Weights of a small mixture-of-experts language model, trained from scratch on English Wikipedia.
Size: width 448, 102M parameters.
Training: a variant of Adam for the experts, 483M tokens.
Below are experts of layer 9 (counted from 0) of a mixture-of-experts language model. Rows are named router (the router's row for the expert), gate (a neuron's input weights, with its number), up (a neuron's input weights, with its number) and show model dimensions 0-111. Each number is 50 + 15 x the weight over its row's rms, rounded and kept within 0 to 99.
Before each expert's rows: "comes after" lists some tokens at least twice as common just before its tokens as in all text. This comes from a sample of Wikipedia text that the model never trained on. Tokens count by the router's weight.

# expert 31
comes after: "\n", " A", "'s", "–", " An", "°"
router:43 53 27 46 46 64 49 59 48 51 41 36 38 47 66 40 54 78 65 54 65 24 68 42 64 48 46 60 43 37 12 46 69 29 57 42 48 25 86 51 68 39 61 65 55 78 35 55 52 28 64 49 75 73 35 26 27 46 47 39 37 34 65 46 53 34 84 37 72 72 44 66 84 28 67 64 76 38 43 32 17 65 52 70 70 42 43 48 39 56 55 54 50 45 27 41 38 67 47 49 51 36 56 73 33 48 54 31 57 25 79 54
gate0:65 52 53 53 23 58 52 76 39 67 47 40 58 38 56 64 56 50 27 48 42 54 85 34 67 65 70 53 56 63 30 32 35 54 40 80 77 65 51 36 35 63 82 37 37 93 63 56 51 46 58 30 50 32 55 30 41 47 72 60 51 54 51 42 26 56 37 79 27 59 38 86 63 49 86 66 68 74 80 37 66 30 55 64 53 54 38 33 53 45 55 43 71 63 26 33 73 54 47 61 60 61 41 46 46 45 34 67 30 30 60 50
up0:34 45 36 45 74 40 52 35 26 53 35 65 16 26 49 60 33 38 54 51 50 62 63 79 65 48 57 38 27 28 32 58 38 48 35 62 55 64 47 65 55 49 37 39 66 62 25 34 54 40 39 47 51 45 76 49 31 29 48 63 45 29 29 58 52 52 63 63 46 33 36 71 58 66 67 71 36 61 55 58 63 61 46 30 68 63 29 65 53 69 33 66 60 50 40 63 55 19 67 13 34 58 35 44 44 44 47 81 55 62 65 22
gate1:68 35 44 40 27 58 44 53 24 60 30 47 18 65 57 56 76 75 37 50 44 45 33 70 52 57 45 22 31 55 41 38 46 28 41 23 48 49 39 52 33 47 44 77 52 57 49 58 36 56 57 38 65 75 29 31 59 42 45 41 36 40 69 64 38 45 48 53 33 49 45 38 68 52 55 47 75 08 38 57 63 54 59 42 60 40 60 47 53 43 69 69 58 56 52 43 61 68 53 21 66 35 31 21 22 67 61 32 54 39 12 57
up1:67 36 21 62 30 51 46 78 43 57 72 59 67 38 52 49 75 71 53 26 51 47 41 31 42 24 52 50 32 44 57 75 41 39 55 48 33 68 51 49 53 53 28 71 53 37 52 39 71 60 79 50 21 49 81 41 41 59 35 18 44 62 42 50 59 35 68 33 58 67 31 63 69 64 59 55 48 35 26 70 63 44 79 14 63 72 57 44 57 61 53 51 83 44 51 33 73 53 56 44 43 60 44 56 43 42 62 64 59 54 50 79
gate2:52 55 30 46 69 47 53 65 79 50 58 73 57 53 79 68 46 23 62 27 56 64 48 48 43 45 53 50 36 52 60 37 36 47 46 51 42 36 54 27 33 28 38 34 57 48 39 38 45 27 71 47 54 72 18 29 46 30 42 41 75 64 59 15 40 38 33 68 60 58 88 44 79 39 48 77 48 56 38 41 41 64 42 33 50 40 72 59 57 43 52 53 55 40 13 58 50 41 43 62 65 42 74 91 30 40 57 67 18 44 50 75
up2:52 64 56 62 42 35 35 53 63 36 52 47 59 59 53 59 63 60 39 50 64 42 53 31 62 59 64 78 51 55 16 29 67 73 70 37 61 50 50 37 58 54 47 56 66 26 51 38 79 60 53 80 41 40 80 46 34 53 79 08 31 53 51 59 48 47 76 45 26 27 15 30 32 46 57 56 60 42 52 50 72 22 40 52 38 51 53 29 57 63 00 88 59 48 76 31 35 28 47 30 31 56 49 33 67 24 54 57 57 49 43 37
gate3:59 75 43 27 43 25 84 45 46 64 91 51 39 51 39 31 58 72 66 63 55 60 58 60 88 40 57 65 51 42 50 45 22 46 50 54 66 39 64 46 46 60 46 21 33 39 73 60 64 30 46 41 32 31 34 50 72 45 29 55 43 59 24 38 63 63 68 37 62 73 64 56 57 39 43 41 30 67 37 45 48 40 72 19 39 48 57 23 47 38 59 25 44 44 35 64 58 47 40 66 37 15 34 35 60 45 35 39 78 56 68 47
up3:64 32 67 52 43 75 59 61 48 29 44 28 62 69 74 60 38 34 44 33 65 43 85 58 51 57 68 60 37 56 39 65 52 76 69 43 58 34 49 62 19 54 27 23 67 46 48 40 64 55 58 39 34 36 39 41 44 63 64 46 49 75 51 51 45 43 57 77 44 46 35 68 67 80 72 39 55 59 26 77 48 51 83 33 66 37 53 83 60 23 49 31 37 59 69 46 33 37 51 50 57 37 60 67 42 46 63 62 25 47 56 53

# expert 24
comes after: " | ", "; ", "0", ") | ", " P", "3"
router:57 49 16 39 35 52 50 64 44 35 53 23 63 38 72 48 62 78 45 59 54 45 62 41 48 63 45 73 77 33 15 46 60 52 40 43 37 68 65 39 41 55 56 55 67 60 53 43 63 36 36 55 53 57 43 41 37 62 53 46 21 44 49 41 36 43 65 31 44 92 41 78 52 37 52 67 45 41 44 47 36 44 40 63 62 39 50 38 41 64 79 43 53 61 52 52 43 38 43 74 80 53 42 78 39 39 36 45 58 39 43 51
gate0:48 46 46 39 69 75 39 39 55 38 21 59 44 40 42 66 56 39 68 72 59 24 64 78 65 63 53 32 58 54 31 61 56 52 34 55 44 64 41 68 66 33 51 39 52 71 51 62 48 57 62 51 54 66 58 57 53 36 80 60 64 61 73 34 35 47 53 45 23 67 39 75 59 47 52 58 61 31 30 38 67 46 48 57 64 71 32 45 61 28 55 58 66 90 70 56 40 34 57 36 67 56 45 47 61 34 85 37 64 29 33 70
up0:68 32 13 26 41 59 65 46 38 53 56 54 36 42 36 36 46 66 71 60 65 34 46 99 66 69 61 59 50 55 67 42 52 30 64 68 40 45 37 71 60 39 31 49 53 70 32 59 32 36 51 48 47 35 60 52 64 37 53 58 62 56 53 53 59 65 72 47 50 59 63 75 59 50 37 43 30 43 53 50 32 75 56 50 56 32 42 27 46 34 27 53 57 71 94 53 54 28 45 46 53 43 40 64 45 50 43 60 19 34 66 59
gate1:31 51 48 43 65 82 43 45 66 69 66 30 34 31 62 52 39 52 67 48 61 41 55 72 53 43 40 51 50 66 37 29 56 28 13 52 41 30 80 53 30 56 60 58 58 57 66 49 24 46 57 55 79 55 54 76 59 57 20 30 46 36 31 37 72 47 53 36 33 70 75 38 43 14 45 58 49 19 53 73 53 36 45 31 50 46 71 41 59 30 55 38 59 54 46 76 57 75 33 56 46 34 36 69 54 61 42 57 54 52 51 35
up1:60 38 53 32 88 40 27 26 84 53 41 43 62 75 41 36 40 37 50 53 55 37 44 75 45 54 41 41 61 45 56 50 74 16 39 64 79 31 58 48 59 50 63 21 55 56 57 57 53 32 40 46 58 57 58 58 65 41 39 17 39 37 32 38 65 42 55 44 64 69 38 38 39 57 39 50 41 73 54 69 46 34 60 41 65 26 63 53 34 66 73 27 70 63 50 62 62 46 41 66 48 47 53 70 67 75 42 20 38 52 74 56
gate2:49 48 22 56 58 46 45 46 47 73 40 67 58 63 43 55 63 16 40 44 42 60 34 28 54 52 62 44 79 26 59 43 38 54 38 51 55 51 48 35 52 50 38 49 59 37 47 56 39 55 57 65 44 41 28 75 70 37 49 34 37 45 43 51 52 58 51 68 54 58 19 66 40 40 73 48 77 59 50 49 26 75 61 47 52 69 57 16 39 67 49 47 84 35 74 43 19 47 37 42 31 28 47 39 55 45 39 52 27 73 47 49
up2:70 50 52 62 60 44 47 64 50 29 28 43 45 56 45 55 61 61 55 56 85 66 49 32 54 62 27 53 39 32 25 26 52 56 37 56 52 49 40 47 60 69 41 65 34 18 71 56 44 29 65 45 62 47 51 44 60 34 39 48 56 80 71 33 36 45 28 32 51 74 08 49 43 51 39 81 40 55 70 59 68 51 68 32 52 59 49 49 40 74 41 69 65 81 54 31 47 28 42 39 34 46 46 63 50 62 33 61 16 32 83 32
gate3:07 54 55 44 38 67 45 64 48 59 44 68 60 53 75 66 36 43 16 99 41 51 64 14 30 69 56 18 34 43 40 47 74 72 53 66 30 25 65 14 61 64 33 65 48 50 68 40 72 49 58 31 77 68 62 42 24 48 45 29 58 54 17 36 52 26 32 68 48 55 36 66 62 57 41 53 47 68 55 41 71 38 47 69 47 28 75 40 75 57 84 52 59 61 56 62 44 17 54 53 35 50 61 67 47 48 68 52 65 66 51 92
up3:52 44 60 65 52 51 80 38 49 68 19 00 73 69 49 19 60 52 50 36 45 81 46 37 49 53 35 58 60 75 52 55 00 39 43 53 71 50 55 35 35 39 51 65 52 32 48 27 30 70 51 57 47 32 71 42 62 50 65 41 48 62 37 66 39 26 55 48 65 73 59 49 69 65 41 46 64 56 68 32 46 41 61 38 59 54 74 59 77 29 56 66 54 45 46 51 30 64 55 51 54 81 65 32 41 25 63 52 57 64 38 47

# expert 0
comes after: "| ", "\n", "-", "|", "\n\n", "- "
router:62 65 25 58 52 59 61 61 48 31 28 54 38 49 59 48 75 60 63 54 63 25 79 25 72 75 55 59 68 21 20 46 52 46 53 51 61 63 52 25 38 57 40 64 54 34 26 58 75 19 64 66 51 57 41 46 36 64 59 68 25 69 68 36 64 28 57 43 69 54 56 59 66 59 41 47 46 48 35 36 36 52 59 55 76 23 25 22 49 59 50 38 60 59 59 28 62 58 24 13 78 43 41 46 50 42 53 38 51 42 74 70
gate0:54 65 47 55 34 54 72 43 48 26 36 69 46 53 42 51 53 39 44 53 61 36 60 67 34 38 48 41 48 65 45 38 45 65 46 25 60 61 49 45 64 55 28 56 56 56 74 54 40 36 28 30 29 69 33 68 58 67 30 45 55 59 31 71 45 40 46 51 54 58 48 47 79 54 27 56 70 19 14 47 55 30 51 41 72 59 52 66 56 44 50 37 33 55 58 66 39 68 28 71 40 67 99 34 55 43 50 32 64 50 49 71
up0:30 35 64 39 51 26 23 32 62 26 87 57 56 57 64 39 42 71 60 35 74 60 45 64 13 55 34 43 54 58 61 34 48 40 39 84 16 38 39 58 35 33 60 46 67 64 29 37 73 60 55 76 50 41 52 39 32 51 59 64 43 32 43 59 32 45 70 64 61 63 40 61 50 46 07 43 65 27 44 26 50 52 50 46 57 48 35 59 43 63 42 75 28 53 61 37 55 43 69 52 67 50 49 48 43 52 51 38 25 52 48 54
gate1:63 47 59 46 61 81 64 65 68 49 65 79 50 51 66 51 71 44 67 34 52 40 24 45 73 51 57 55 56 47 00 53 94 47 56 44 64 60 46 73 29 68 52 51 39 35 72 35 63 44 57 67 44 51 49 33 52 50 44 45 21 63 25 27 42 74 50 56 55 80 26 55 67 63 59 71 62 68 45 59 44 46 45 49 50 67 54 31 28 71 12 53 33 46 40 55 66 40 34 54 53 45 57 47 48 61 50 45 35 41 40 68
up1:57 55 75 56 57 69 18 71 59 24 38 53 91 31 73 57 29 46 80 50 37 42 45 45 52 53 82 39 54 69 36 48 66 35 67 34 32 64 51 52 47 44 47 53 55 63 47 42 44 48 57 43 58 57 61 33 58 63 83 72 64 39 54 27 40 69 30 58 42 88 18 59 68 25 74 69 70 44 45 40 40 40 24 50 28 59 64 48 37 56 25 26 57 48 34 35 59 53 42 74 56 29 43 26 44 63 46 39 50 37 45 53
gate2:71 31 40 40 46 65 39 64 46 38 77 86 61 54 67 51 41 50 44 83 38 36 81 39 85 75 49 28 52 59 42 39 58 42 39 59 11 50 53 65 10 63 42 54 69 27 41 56 76 43 39 43 26 62 34 35 68 59 50 39 40 44 52 62 70 36 78 74 30 49 43 45 38 51 48 13 56 45 56 61 51 40 48 67 55 52 50 69 31 78 43 46 26 25 51 33 36 47 63 50 63 53 28 48 27 32 38 46 48 56 56 45
up2:56 43 46 21 33 49 47 73 48 58 52 69 58 67 69 51 57 32 33 54 56 77 41 40 61 55 49 60 37 53 32 40 36 25 40 47 30 51 63 39 39 47 73 20 57 31 67 46 50 51 34 26 12 73 31 50 42 72 61 46 71 48 34 66 71 56 75 42 19 62 76 60 43 59 38 49 22 10 41 77 26 58 67 62 48 34 28 50 46 69 37 35 56 33 54 54 25 51 46 41 49 51 56 40 46 28 38 42 33 36 49 07
gate3:63 65 40 59 61 76 66 21 43 43 52 74 47 34 76 66 60 60 43 51 49 64 53 53 51 53 68 21 54 75 50 52 30 53 50 56 40 45 78 59 54 56 53 61 52 50 55 19 45 47 66 44 63 41 53 43 35 61 37 38 65 43 08 46 52 53 59 55 19 63 70 40 34 54 50 41 62 44 81 51 53 46 33 67 25 54 44 11 40 70 50 60 51 73 57 49 73 57 41 54 36 16 26 47 58 70 70 47 73 49 46 38
up3:59 36 78 35 37 67 64 47 44 51 77 40 76 79 57 48 66 57 56 43 28 49 55 77 49 39 35 34 34 39 34 49 29 90 17 37 75 37 47 39 81 48 75 58 65 54 32 32 67 57 55 40 38 41 41 29 42 57 69 55 52 40 39 37 53 44 48 51 44 65 48 33 56 47 53 51 17 60 61 35 64 52 37 29 66 21 60 31 37 30 52 26 39 30 53 41 26 46 49 58 25 25 48 43 57 49 59 62 50 38 38 52

# expert 45
comes after: " The", " the", " of the", ", the", "The", " in the"
router:46 37 44 36 56 43 45 63 56 51 44 26 31 33 53 61 63 70 63 64 38 43 66 41 74 60 76 61 64 49 02 47 62 46 27 58 25 58 54 52 33 33 43 61 50 62 44 74 51 42 40 66 90 59 37 40 51 44 66 30 29 42 72 53 38 36 73 48 70 74 43 57 46 20 49 48 69 35 38 44 35 56 56 76 72 24 46 39 51 39 59 33 55 76 44 48 54 35 43 31 81 31 47 68 10 55 32 49 56 31 56 70
gate0:48 40 32 45 35 54 35 54 76 74 33 70 44 22 79 73 39 71 37 61 58 50 54 45 72 76 14 51 55 72 57 71 53 63 43 44 60 48 52 25 54 31 66 55 48 46 52 57 25 49 47 59 67 62 45 48 55 49 69 76 28 43 61 42 63 59 20 66 25 58 40 53 37 61 43 73 46 59 44 63 58 57 64 67 43 42 39 49 34 50 64 50 32 80 47 47 49 67 11 63 64 50 25 46 27 56 76 63 49 40 43 49
up0:49 64 55 36 66 36 61 53 28 46 55 46 60 62 37 40 59 40 78 68 36 29 51 72 68 27 68 36 54 44 38 59 49 62 59 66 30 70 48 62 50 57 52 34 62 50 34 56 38 60 82 31 60 41 56 40 52 50 70 44 73 60 34 39 42 67 57 51 48 53 38 29 55 25 56 53 65 59 47 24 36 65 18 58 54 62 37 66 23 32 58 67 62 24 56 40 32 46 69 44 57 33 56 58 44 41 28 67 56 54 76 42
gate1:45 73 54 49 55 49 50 31 42 38 49 63 48 62 76 38 37 29 41 54 61 50 36 33 45 26 26 29 65 74 48 48 63 64 43 63 51 38 54 59 47 42 58 34 31 56 42 82 79 43 76 30 52 58 76 58 54 54 57 31 75 46 49 31 43 32 67 68 48 49 65 36 53 30 38 67 57 33 61 42 53 41 25 66 59 17 54 49 58 55 77 70 20 63 54 44 44 62 46 65 61 78 46 80 71 77 50 46 50 46 59 52
up1:50 34 68 57 41 26 40 61 41 85 37 32 32 42 49 53 32 56 47 63 42 47 42 33 33 41 61 30 56 63 50 29 48 52 45 58 26 72 34 44 30 40 27 31 62 64 27 35 28 75 74 38 71 47 73 78 56 68 08 47 60 59 31 36 73 61 86 48 48 42 42 42 42 51 80 62 69 31 65 43 68 51 69 55 58 46 39 32 68 37 52 14 67 33 60 28 50 46 82 53 71 35 45 67 98 25 58 51 44 19 57 53
gate2:45 28 58 47 47 50 51 58 43 77 43 47 44 62 44 60 74 43 68 61 57 40 48 50 48 68 66 63 52 38 67 43 37 73 58 50 50 35 48 77 43 51 74 51 53 44 59 54 46 50 60 54 79 30 42 47 45 37 63 63 57 45 59 39 62 40 21 69 60 60 58 64 64 43 53 17 21 53 54 53 63 50 52 49 76 38 56 22 69 41 58 36 63 65 30 51 65 87 46 51 77 43 41 32 57 72 55 53 57 71 57 26
up2:26 70 40 67 52 43 48 62 53 48 55 44 56 26 46 44 41 25 28 41 41 60 45 42 55 52 69 41 48 38 52 57 45 51 21 42 46 85 29 52 34 69 39 51 59 52 53 31 61 36 55 80 35 64 55 34 49 57 47 35 72 50 73 59 50 40 53 44 61 50 59 65 73 69 59 41 57 45 44 53 63 64 60 39 43 41 49 55 38 73 58 75 41 54 40 40 36 46 47 60 15 53 35 38 59 37 35 54 57 44 46 61
gate3:31 54 29 70 54 44 49 40 51 43 68 75 70 14 47 45 45 51 42 46 51 75 51 62 38 54 54 50 40 42 62 21 56 42 36 50 62 41 63 62 47 28 50 35 54 37 61 52 65 34 78 54 43 52 49 46 42 32 31 52 50 60 23 54 39 46 69 33 35 83 48 48 59 84 78 25 31 39 36 55 16 75 49 47 51 33 48 79 33 53 84 52 43 51 08 27 42 30 54 64 39 53 58 67 57 34 61 37 44 36 37 37
up3:80 55 26 34 41 47 52 48 41 78 61 33 74 89 38 29 57 49 58 74 61 18 56 37 49 48 59 69 61 45 38 51 68 59 37 40 36 25 66 38 38 37 65 49 57 29 58 55 55 54 79 46 44 59 21 59 59 63 55 29 43 42 72 57 15 39 50 78 49 43 70 47 61 38 68 46 52 51 66 30 74 45 60 47 63 55 39 55 66 43 49 39 58 33 85 31 30 54 48 60 49 20 52 07 18 57 57 24 37 64 42 46

# expert 28
comes after: "1", "2", " M", " m", "M", "- M"
router:53 45 61 56 57 44 40 65 46 34 32 29 42 42 75 58 78 66 54 50 45 43 78 51 52 64 59 58 52 16 41 14 51 40 59 38 30 60 61 29 33 32 38 46 84 53 27 54 49 49 62 78 53 74 63 38 39 52 43 44 42 46 61 20 41 34 59 52 59 70 45 52 76 43 61 35 46 60 24 38 40 53 57 61 40 26 49 37 48 59 77 52 39 56 45 53 74 44 44 62 71 38 64 61 21 49 29 08 76 55 61 51
gate9:55 52 49 45 24 46 32 32 42 49 36 17 44 55 79 39 38 53 51 55 45 24 71 55 72 59 42 22 55 73 31 44 53 35 52 62 46 51 47 60 41 76 34 60 55 70 38 48 51 30 52 63 65 45 60 63 09 60 73 30 46 28 71 40 31 21 42 38 58 36 27 52 62 60 42 45 43 29 37 33 30 42 46 78 59 71 63 18 62 64 56 47 60 41 71 55 61 41 45 40 57 39 42 48 55 61 54 47 54 34 63 58
up9:44 40 60 49 55 67 36 37 44 54 72 47 39 59 76 43 77 46 50 48 56 55 48 32 54 52 67 35 62 73 48 22 51 62 37 60 52 47 64 70 52 67 23 46 99 48 36 49 37 44 39 70 82 16 62 38 27 59 64 36 51 57 59 56 48 45 60 76 15 36 31 42 64 32 48 65 58 46 59 32 40 57 43 23 41 64 26 42 52 33 18 57 36 57 51 59 39 49 42 66 57 44 57 46 64 44 36 60 42 63 51 23
gate10:99 56 45 84 39 40 52 43 38 59 61 63 53 59 50 40 73 63 58 67 41 24 17 23 41 48 58 30 39 31 48 19 54 33 73 39 76 65 60 60 59 57 53 58 56 36 81 41 59 37 43 48 66 22 52 33 48 60 47 47 63 77 41 42 47 38 31 60 56 45 77 66 35 54 37 49 35 56 80 45 29 48 50 50 46 48 46 46 88 57 84 55 31 21 43 44 70 35 41 41 34 63 46 35 51 57 60 54 46 33 51 59
up10:36 66 41 44 43 64 57 38 47 44 62 37 49 50 61 23 21 43 82 63 42 56 64 48 50 48 44 50 61 56 56 34 40 42 40 77 41 57 54 62 39 40 49 53 43 52 47 58 49 66 56 31 45 32 42 61 39 21 64 64 44 41 46 34 21 52 50 27 53 77 75 54 50 54 56 59 38 60 29 70 59 37 33 69 44 49 15 68 25 85 51 44 63 38 22 66 28 45 43 50 66 72 70 46 66 68 41 41 61 45 52 32
gate11:38 61 52 50 52 49 49 83 55 64 68 45 63 47 45 30 28 52 29 47 68 64 30 64 59 32 41 76 48 70 36 45 57 45 56 22 50 67 33 57 41 46 48 65 50 67 49 38 42 67 33 37 56 80 54 56 47 58 43 50 45 59 73 44 70 76 44 43 36 67 71 76 51 63 59 61 44 38 65 49 34 48 22 43 63 42 12 28 29 45 76 29 39 61 47 58 58 26 40 62 26 34 46 30 49 56 32 37 64 60 54 53
up11:51 62 37 31 90 75 33 07 48 55 50 45 48 10 29 63 65 56 73 48 37 37 72 29 37 47 62 70 47 25 63 26 75 54 47 39 47 45 45 70 56 57 70 83 52 60 60 81 60 37 43 73 26 33 37 42 45 44 52 14 45 33 28 36 31 37 55 41 37 70 68 60 42 94 45 47 37 39 77 42 70 70 40 56 66 40 48 41 76 52 85 60 41 59 37 23 65 50 43 57 48 59 44 49 64 63 32 59 75 52 47 59
gate12:59 50 51 41 59 68 25 65 59 35 53 08 48 45 76 57 51 43 67 48 44 37 32 54 44 86 19 32 57 57 60 52 34 39 39 50 34 68 39 23 46 49 30 57 50 51 50 66 64 45 39 55 51 28 42 79 50 43 54 35 21 49 53 60 53 62 43 48 63 49 43 26 85 59 89 45 47 60 39 37 64 86 78 47 30 41 40 61 42 44 60 59 80 31 44 45 51 31 24 63 62 38 35 62 41 45 45 49 24 57 52 31
up12:56 66 66 31 56 28 66 50 29 54 45 62 45 52 47 52 35 45 48 59 26 46 67 40 41 22 53 37 58 48 29 80 60 42 23 47 62 28 39 66 52 18 44 45 41 65 64 77 50 26 47 49 62 51 47 44 54 75 67 67 78 68 60 45 62 56 58 44 25 71 69 53 31 62 30 52 49 42 43 29 60 28 62 49 53 46 56 65 28 53 32 45 31 56 32 38 67 55 71 23 34 37 54 37 32 46 43 45 54 55 17 51

# expert 32
comes after: " |", ".", " |  |", "===", "==", ")"
router:47 62 21 53 50 66 62 67 38 52 47 40 35 32 41 41 47 67 60 72 49 40 62 35 69 72 83 67 53 46 41 43 91 62 44 39 29 58 69 35 57 34 46 56 42 54 37 53 54 44 62 68 57 87 42 52 26 47 44 46 27 45 65 33 33 54 53 21 51 57 35 54 63 58 66 51 45 24 27 35 28 63 74 76 64 29 44 54 33 54 67 66 66 46 33 36 48 39 60 43 70 21 44 57 45 61 28 27 60 48 42 70
gate0:62 55 56 53 34 60 58 39 25 25 56 46 62 58 58 40 67 32 35 39 58 57 57 34 50 77 38 32 43 36 28 69 42 39 76 33 46 46 75 38 53 36 31 29 67 57 36 41 60 88 56 49 58 25 49 58 56 80 36 53 65 76 50 30 65 49 35 64 83 33 50 45 38 46 43 30 41 49 42 55 49 36 61 29 45 41 75 49 72 59 39 65 53 46 48 37 42 71 52 45 40 39 56 44 54 53 21 37 53 56 39 57
up0:47 48 48 28 48 54 56 44 51 31 69 47 39 18 50 63 60 30 60 46 26 40 54 62 68 56 41 60 31 57 50 39 39 32 40 49 54 68 36 52 41 61 55 36 67 52 56 48 35 56 49 51 62 33 26 48 71 59 37 73 42 39 57 36 56 71 40 58 42 25 22 54 43 32 64 62 38 53 57 10 65 55 48 49 39 46 48 55 21 71 20 59 62 69 59 31 80 58 47 42 52 49 36 53 43 45 62 39 52 49 52 74
gate1:61 39 53 44 76 66 56 29 50 56 49 70 30 29 64 15 44 57 45 62 43 64 39 45 98 35 42 43 37 51 44 45 51 66 52 55 54 25 58 36 61 37 48 82 55 48 57 52 62 42 52 69 33 52 68 49 58 53 51 48 67 61 61 43 58 71 64 50 39 53 63 79 29 57 47 72 57 53 25 77 26 34 42 55 76 49 53 36 42 38 38 69 46 32 44 37 36 75 60 24 49 63 29 76 66 56 63 53 67 44 61 73
up1:77 35 51 43 49 77 65 47 42 70 62 72 34 77 67 65 35 74 52 46 57 57 68 59 70 65 50 60 45 43 33 54 67 98 37 37 40 57 53 47 43 43 70 38 57 48 35 42 53 42 54 65 34 69 64 59 43 77 60 62 51 58 45 59 51 59 54 39 18 34 58 70 45 47 66 68 80 35 59 61 25 39 61 65 47 60 59 61 24 33 27 64 65 49 51 69 61 60 35 43 81 39 57 44 49 40 30 61 79 39 56 72
gate2:53 35 41 48 50 26 66 55 57 36 66 49 84 69 47 53 51 45 44 61 56 52 62 47 36 72 77 25 56 64 39 68 40 59 51 45 34 38 44 57 33 57 55 49 65 28 58 47 47 31 46 60 34 26 60 47 44 58 38 62 75 49 53 31 50 28 32 53 63 74 37 33 30 42 38 64 42 62 69 47 66 34 57 30 50 39 44 57 34 25 59 67 44 31 63 63 48 26 58 51 52 67 24 44 51 83 46 77 56 49 58 56
up2:45 61 66 49 43 35 50 53 46 61 58 54 48 53 29 31 33 49 54 51 32 43 61 84 52 48 45 64 35 46 53 22 64 30 28 59 77 77 63 78 33 56 60 68 59 83 54 50 27 43 26 54 48 65 59 40 54 63 73 58 51 56 56 67 31 54 63 45 45 55 04 42 56 73 41 57 74 37 54 37 33 50 64 46 79 58 74 59 42 28 59 21 35 52 72 38 36 13 32 57 66 21 51 74 14 23 53 55 43 40 49 24
gate3:33 60 51 47 47 28 25 63 59 41 38 33 23 48 82 56 28 70 47 59 56 43 70 55 50 38 70 34 49 38 57 24 68 80 70 31 58 58 55 59 36 61 20 59 67 47 40 50 44 40 65 29 60 85 27 63 59 63 57 55 47 47 64 61 55 85 39 47 38 66 42 39 60 26 60 32 40 37 44 55 94 55 42 23 74 38 47 46 51 69 45 70 46 60 46 63 58 61 51 51 27 55 40 42 21 47 50 22 42 43 60 29
up3:44 46 46 44 43 46 74 59 42 38 62 60 25 56 62 59 42 82 33 63 52 68 39 49 71 43 67 51 61 58 47 04 36 39 55 47 50 56 48 61 24 47 28 62 46 46 44 59 36 20 73 48 28 78 44 58 65 46 48 44 45 22 69 69 47 50 44 32 46 56 50 37 23 65 47 35 52 45 59 61 74 50 37 33 47 37 65 36 63 67 49 45 31 60 61 46 37 36 54 40 77 74 30 47 40 36 51 34 27 40 54 26